config.toml
n_layer = 14
d_model = 384
n_experts = 48
experts_per_token = 6
d_expert = 64
d_shared_expert = 0
activation = "swiglu"
moe_layers = [1, 2, 3, 4, 5, 6, 7, 8, 9, 10, 11, 12, 13]
router_score = "softmax"
normalize_top_k = false
routed_scale = 2.83
balance_loss = 0.0194
balance_bias = false
router_z_loss = 0.0001
init_std_router = 0.00967
lr_router = 0.000674
vocab_size = 23718
norm = "rmsnorm"
norm_eps = 1e-05
tie_embeddings = false
optimizer = "soap_variant"
lr = 0.00275
beta1 = 0.95
beta2 = 0.99
batch_tokens = [32768, 65536]
seq_len = 2048
train_tokens = 389400000
steps = 8539
dataset = "wikipedia_en"
Below are experts of layer 2 (counted from 0) of a mixture-of-experts language model. Rows are named router (the router's row for the expert), gate (a neuron's input weights, with its number), up (a neuron's input weights, with its number) and show model dimensions 128-191. Each number is 50 + 10 x the weight over its row's rms, rounded and kept within 0 to 99.
Before each expert's rows: "mostly gets" lists some tokens that are sent to it at least half of the time. This comes from a sample of Wikipedia text that the model never trained on.

# expert 31
mostly gets: " by", " at", " as", " with", " from", " after"
router:60 60 38 72 53 61 54 34 63 42 43 58 65 42 36 56 43 62 42 46 52 66 26 43 39 60 57 55 39 56 52 45 48 46 39 34 33 56 34 38 51 57 50 53 48 44 48 53 42 42 45 48 59 46 47 54 50 46 60 53 53 43 46 48
gate0:33 52 54 56 48 48 57 24 49 45 53 43 39 62 44 50 59 63 51 35 69 62 54 49 65 57 40 53 51 70 30 56 64 33 72 55 53 47 52 59 60 67 29 51 48 63 67 38 62 65 51 48 42 42 49 61 54 50 53 53 36 55 49 55
up0:55 62 55 58 52 50 48 50 61 22 36 53 61 43 73 48 45 68 45 46 57 45 60 66 51 52 42 62 63 49 63 46 43 49 51 61 46 63 53 58 54 42 49 60 52 31 47 43 24 57 37 67 40 46 66 36 66 51 59 52 49 62 29 56

# expert 26
mostly gets: "9", "8", "7", "6", "0", "5"
router:54 37 56 63 63 54 52 66 53 40 45 57 46 42 42 61 39 53 58 41 59 66 38 61 47 47 52 61 41 40 53 34 44 49 47 47 41 57 44 41 59 48 33 62 40 41 48 40 41 45 39 70 57 42 63 46 43 55 59 43 38 39 44 36
gate0:49 55 64 62 41 47 40 50 51 37 50 53 51 39 50 64 51 50 64 61 43 49 24 42 63 45 43 53 61 43 45 59 48 43 22 43 37 51 62 52 44 47 42 57 44 56 38 63 61 57 53 57 54 51 43 55 50 38 39 54 37 46 50 48
up0:38 46 59 36 60 37 45 50 33 62 39 41 49 73 45 54 58 43 60 36 58 41 38 44 43 43 37 51 51 63 59 45 36 71 40 33 58 37 27 44 62 38 56 49 45 58 52 83 50 43 40 45 52 49 56 50 42 28 64 52 60 41 65 40

# expert 41
mostly gets: "S", "T", "W", "M", "B", " E"
router:46 47 65 58 43 58 66 43 56 47 47 57 52 41 40 62 41 50 57 46 53 63 43 38 50 60 59 42 52 56 48 39 52 36 34 47 43 56 34 20 65 58 41 67 32 40 61 28 34 35 43 59 66 47 65 39 41 46 73 33 32 45 40 40
gate0:48 51 48 51 56 57 46 34 51 50 42 50 63 82 70 45 40 44 36 43 43 54 54 46 60 48 43 55 67 43 46 63 44 53 35 50 39 54 53 44 47 48 45 64 44 26 46 54 62 49 54 55 35 65 47 49 29 45 50 39 52 42 38 47
up0:45 49 33 67 36 60 34 47 55 48 65 55 55 43 57 45 52 59 43 65 48 43 45 49 49 53 47 62 55 57 56 42 45 40 55 40 46 51 42 57 54 52 57 69 51 46 53 46 63 57 33 59 63 44 48 76 42 47 51 64 69 54 71 45

# expert 32
mostly gets: " |", " —;", "%;", "″", ";", "):"
router:56 57 46 49 59 60 42 54 56 45 43 66 31 42 34 59 40 50 69 31 46 66 34 50 49 60 53 55 47 80 46 44 38 59 45 37 38 68 39 38 69 54 44 54 39 25 56 44 46 31 36 56 63 45 56 37 40 60 57 47 41 40 62 45
gate0:58 56 43 56 49 53 46 55 40 30 60 57 50 44 35 62 53 52 35 53 51 38 51 53 34 48 46 39 52 54 51 27 59 62 38 51 45 58 37 74 54 43 36 48 40 52 46 57 39 47 34 51 65 44 55 49 50 55 52 43 56 51 50 43
up0:38 62 57 58 60 41 49 44 56 51 50 65 43 38 57 47 69 56 46 62 49 33 49 49 55 38 49 31 42 46 42 58 59 42 53 43 38 57 63 64 65 49 40 48 47 65 62 39 46 54 43 41 43 25 37 44 49 47 60 59 42 67 57 52

# expert 9
mostly gets: " seven", " five", " six", " four", "1", " three"
router:47 53 39 67 53 61 52 46 68 45 39 73 48 49 47 51 26 60 48 39 42 54 41 61 71 34 63 52 41 45 55 44 56 63 41 27 50 60 40 31 63 59 47 51 36 30 55 41 42 50 48 61 57 45 53 50 48 48 61 45 37 39 34 53
gate0:41 51 66 54 37 62 59 39 63 30 58 43 43 48 45 59 37 51 40 60 33 46 63 52 33 30 47 40 54 47 50 57 46 59 70 41 54 41 32 42 55 51 48 38 46 59 53 51 35 47 71 70 64 43 58 30 29 56 58 70 52 64 35 50
up0:48 50 50 50 50 53 19 71 61 35 54 44 60 63 51 61 50 35 63 43 53 47 56 47 64 49 61 44 54 47 44 53 37 57 41 46 63 50 69 28 42 51 53 54 50 40 54 59 39 48 42 30 46 48 48 63 72 33 56 66 34 64 42 58

# expert 22
mostly gets: " two", " three", " one", " four", " many", " several"
router:42 48 50 63 52 59 55 50 56 42 36 62 45 55 31 53 41 52 54 41 37 55 43 37 53 45 62 55 37 53 39 37 43 49 43 39 41 59 42 31 64 61 54 60 36 23 55 35 41 46 36 67 53 36 55 45 39 48 62 50 41 41 44 50
gate0:43 42 56 57 25 29 48 57 56 43 35 42 53 52 55 48 69 58 42 54 32 51 50 68 49 62 46 60 41 69 44 39 49 38 54 41 49 62 38 42 49 58 65 57 33 45 46 40 57 51 47 58 52 43 45 69 42 56 51 45 53 51 75 52
up0:60 47 44 41 53 58 36 45 37 41 46 52 25 35 46 39 68 49 46 53 50 56 33 25 52 65 42 45 44 81 50 52 57 59 42 42 47 42 22 42 45 50 62 48 41 47 46 38 70 48 43 49 63 47 36 43 31 41 43 42 43 55 48 42

# expert 20
mostly gets: " was", " is", " were", " are", " had", " has"
router:37 32 39 61 51 44 61 58 51 50 25 71 61 54 30 53 47 55 36 47 32 59 43 50 40 46 56 58 43 49 67 51 35 44 45 37 38 62 42 35 59 42 47 53 42 39 49 58 44 44 42 53 45 38 58 49 34 65 55 37 41 35 58 42
gate0:44 54 60 50 51 48 62 32 51 23 40 47 31 55 43 48 48 36 33 59 23 50 62 63 45 47 50 64 56 39 60 40 41 57 54 68 28 46 63 51 56 43 62 36 35 42 55 55 49 26 47 64 40 56 46 57 42 56 69 42 53 56 36 33
up0:45 55 42 49 42 66 50 39 48 57 54 59 39 64 43 41 39 69 58 39 58 57 57 38 48 58 59 49 46 45 44 52 62 47 48 59 66 49 52 69 62 53 30 62 46 35 41 35 49 48 82 57 52 48 45 58 47 53 56 54 36 51 62 54

# expert 34
mostly gets: " from", " that", " at", " which", " with", " after"
router:53 46 35 71 59 60 41 46 61 53 40 68 53 44 41 56 38 55 55 31 66 61 33 58 52 59 55 54 39 70 53 48 47 52 39 37 38 62 38 43 60 60 48 57 45 52 44 55 37 42 44 51 60 48 59 48 46 57 61 50 43 44 52 47
gate0:57 51 29 43 48 26 42 47 72 54 39 64 51 50 46 58 58 51 69 43 50 60 51 52 62 48 43 52 53 58 61 57 55 54 56 43 52 52 43 57 59 47 53 56 50 57 56 44 33 47 51 53 66 53 61 55 38 61 47 47 59 63 43 56
up0:45 57 46 44 46 66 51 53 66 61 35 59 45 56 50 50 64 59 68 27 55 68 52 41 58 68 59 38 75 39 65 68 51 42 43 33 67 49 55 56 62 50 40 63 42 30 48 55 46 53 52 54 45 41 42 42 53 66 62 55 42 45 47 47

# expert 39
mostly gets: ")", ";", "),", ").", ");", "\"."
router:57 36 47 52 62 67 43 50 58 56 39 55 46 62 45 64 43 44 63 42 37 62 39 48 55 54 62 49 46 45 66 45 43 50 39 25 53 62 45 43 53 58 49 63 37 41 42 47 37 38 26 58 61 33 75 53 30 57 59 44 43 42 49 40
gate0:41 56 60 42 47 64 50 47 46 63 51 46 37 44 55 44 56 43 55 61 48 50 47 70 36 66 60 60 51 34 42 58 56 73 46 38 43 56 47 46 49 58 61 51 49 32 44 59 58 28 29 40 46 37 58 48 45 65 56 44 53 50 53 44
up0:59 65 60 48 53 32 44 36 60 58 32 57 51 57 66 50 49 59 59 67 44 59 66 50 44 47 52 67 63 53 39 53 46 47 37 39 50 57 38 53 67 72 52 36 50 28 61 55 56 52 50 40 61 59 50 59 50 54 59 41 38 52 64 56

# expert 11
mostly gets: ",", " and", "),", " but", " &", " or"
router:51 41 47 51 51 48 56 52 57 44 34 74 56 54 32 60 46 69 51 44 38 59 37 45 54 61 64 73 23 54 53 40 39 60 39 33 40 59 42 39 62 53 45 60 43 38 49 62 49 54 37 36 56 42 57 57 27 57 58 44 48 39 45 49
gate0:52 40 45 87 71 42 65 53 50 55 20 54 35 57 44 50 55 40 54 50 39 38 54 34 66 49 48 45 43 54 57 61 46 55 56 46 37 48 46 54 47 50 52 42 47 54 46 65 63 61 42 32 49 57 47 46 58 56 33 36 56 52 51 60
up0:58 49 51 59 55 61 55 39 51 48 52 57 47 33 38 62 63 68 47 50 44 48 44 49 36 67 50 76 40 41 64 34 37 63 39 40 37 50 46 47 53 52 60 28 38 51 39 56 45 64 52 40 48 57 71 54 33 55 59 71 62 40 66 47

# expert 27
mostly gets: ".", ").", "\".", ".\"", " .", ")"
router:50 62 60 57 44 66 46 43 68 56 29 45 45 54 47 61 39 50 55 37 36 72 33 55 39 47 77 63 36 43 49 39 52 53 45 48 36 58 40 45 61 64 56 59 38 54 61 51 35 41 41 54 57 35 79 55 43 54 58 36 55 44 44 35
gate0:37 32 48 34 55 66 30 63 37 41 42 58 43 34 51 61 48 52 51 24 50 45 50 60 56 51 61 50 46 51 58 55 48 59 51 70 50 54 61 33 62 68 42 52 42 54 56 45 55 27 49 51 44 39 42 46 55 37 55 52 46 34 57 44
up0:51 46 64 43 44 63 59 37 48 37 36 58 44 41 36 38 46 48 51 49 53 45 61 68 51 64 58 69 83 44 46 44 37 61 46 44 57 42 40 64 60 48 53 42 67 57 53 58 59 37 63 42 48 43 35 60 52 64 35 48 37 62 53 42

# expert 47
mostly gets: "'", " he", " was", " He", " who", " his"
router:60 34 65 46 40 57 31 63 58 51 39 44 49 37 41 59 33 60 42 47 41 69 41 48 68 44 55 55 35 51 50 34 43 59 62 40 39 62 46 37 63 58 42 58 35 46 44 50 37 32 41 47 62 38 58 50 46 59 64 35 32 30 58 45
gate0:68 58 60 51 54 56 61 44 40 64 38 53 53 51 44 49 46 71 61 61 35 64 54 59 62 43 53 32 43 51 58 44 30 54 62 78 45 39 26 68 35 35 40 39 49 53 48 54 50 46 53 51 61 36 39 38 48 49 53 43 57 50 33 41
up0:28 47 52 54 55 51 45 67 54 50 63 47 41 57 56 30 71 64 57 46 45 63 31 59 58 70 73 41 55 49 67 50 59 63 43 42 60 56 69 71 54 58 40 54 42 25 31 35 29 33 57 48 46 59 39 38 44 48 47 65 41 54 54 59

# expert 36
mostly gets: " (", " \"", "(", "^{", " '", "_{"
router:35 53 42 64 43 60 43 61 59 51 51 50 45 47 39 60 32 65 57 45 49 69 36 71 65 51 54 52 41 57 53 43 52 49 48 39 44 55 37 34 50 54 56 56 35 39 55 42 46 47 49 43 57 34 73 47 55 56 55 46 47 28 50 50
gate0:21 28 47 55 53 60 41 50 50 46 58 58 59 45 39 50 49 51 52 59 31 56 51 55 60 56 37 43 63 54 62 45 37 55 39 62 39 70 52 61 45 38 83 57 55 57 44 31 31 50 41 48 48 48 56 41 40 44 62 49 54 38 32 25
up0:55 45 58 59 45 44 58 60 49 51 56 30 54 60 58 16 47 49 45 54 40 65 41 51 48 60 59 67 61 73 50 51 34 60 52 49 51 48 46 43 32 60 42 61 49 49 66 50 42 35 53 53 35 42 43 31 33 57 55 61 64 43 38 40

# expert 18
mostly gets: " United", " government", " Saint", " dis", " Ret", "ist"
router:45 48 52 59 56 65 58 32 57 40 38 63 25 66 46 56 36 56 57 43 56 56 34 54 61 54 58 61 33 44 55 47 46 67 45 40 40 60 34 42 52 56 44 53 43 47 50 39 46 37 46 59 58 48 66 39 45 58 56 41 36 39 45 41
gate0:52 47 43 63 60 66 61 42 40 44 34 63 50 61 35 49 36 39 49 56 56 48 54 57 43 37 62 49 57 26 51 62 57 61 63 33 47 49 58 52 60 47 49 59 35 43 41 46 48 47 49 44 39 52 38 45 51 62 43 63 44 26 47 45
up0:56 40 47 52 57 51 50 67 44 51 60 64 47 73 55 69 36 43 44 44 63 49 48 60 52 48 61 34 46 57 56 68 27 48 45 31 52 47 40 50 30 62 30 61 35 53 52 66 45 42 39 44 35 46 48 43 41 42 44 53 62 36 71 60

# expert 4
mostly gets: " George", "–", " un", " John", " White", " father"
router:45 50 43 59 54 64 60 44 55 43 41 62 39 50 43 61 41 55 38 45 55 60 35 51 53 42 57 65 40 46 57 39 39 53 49 42 42 65 41 44 59 68 53 54 43 37 54 43 46 45 42 55 60 45 61 42 41 58 57 37 42 38 48 50
gate0:56 27 55 43 67 57 50 59 25 34 53 47 59 50 46 47 62 38 50 30 44 54 42 45 57 34 52 60 55 55 55 40 52 49 43 50 46 27 35 55 55 67 53 51 38 50 52 63 56 51 32 55 33 58 49 38 56 43 53 43 30 50 49 61
up0:45 61 63 50 38 49 37 48 39 57 49 68 44 41 62 31 72 72 53 50 54 45 55 53 57 45 38 37 52 62 51 61 56 48 46 58 62 36 66 41 38 31 32 49 56 40 43 26 53 59 66 47 52 35 36 38 51 56 31 51 36 47 51 44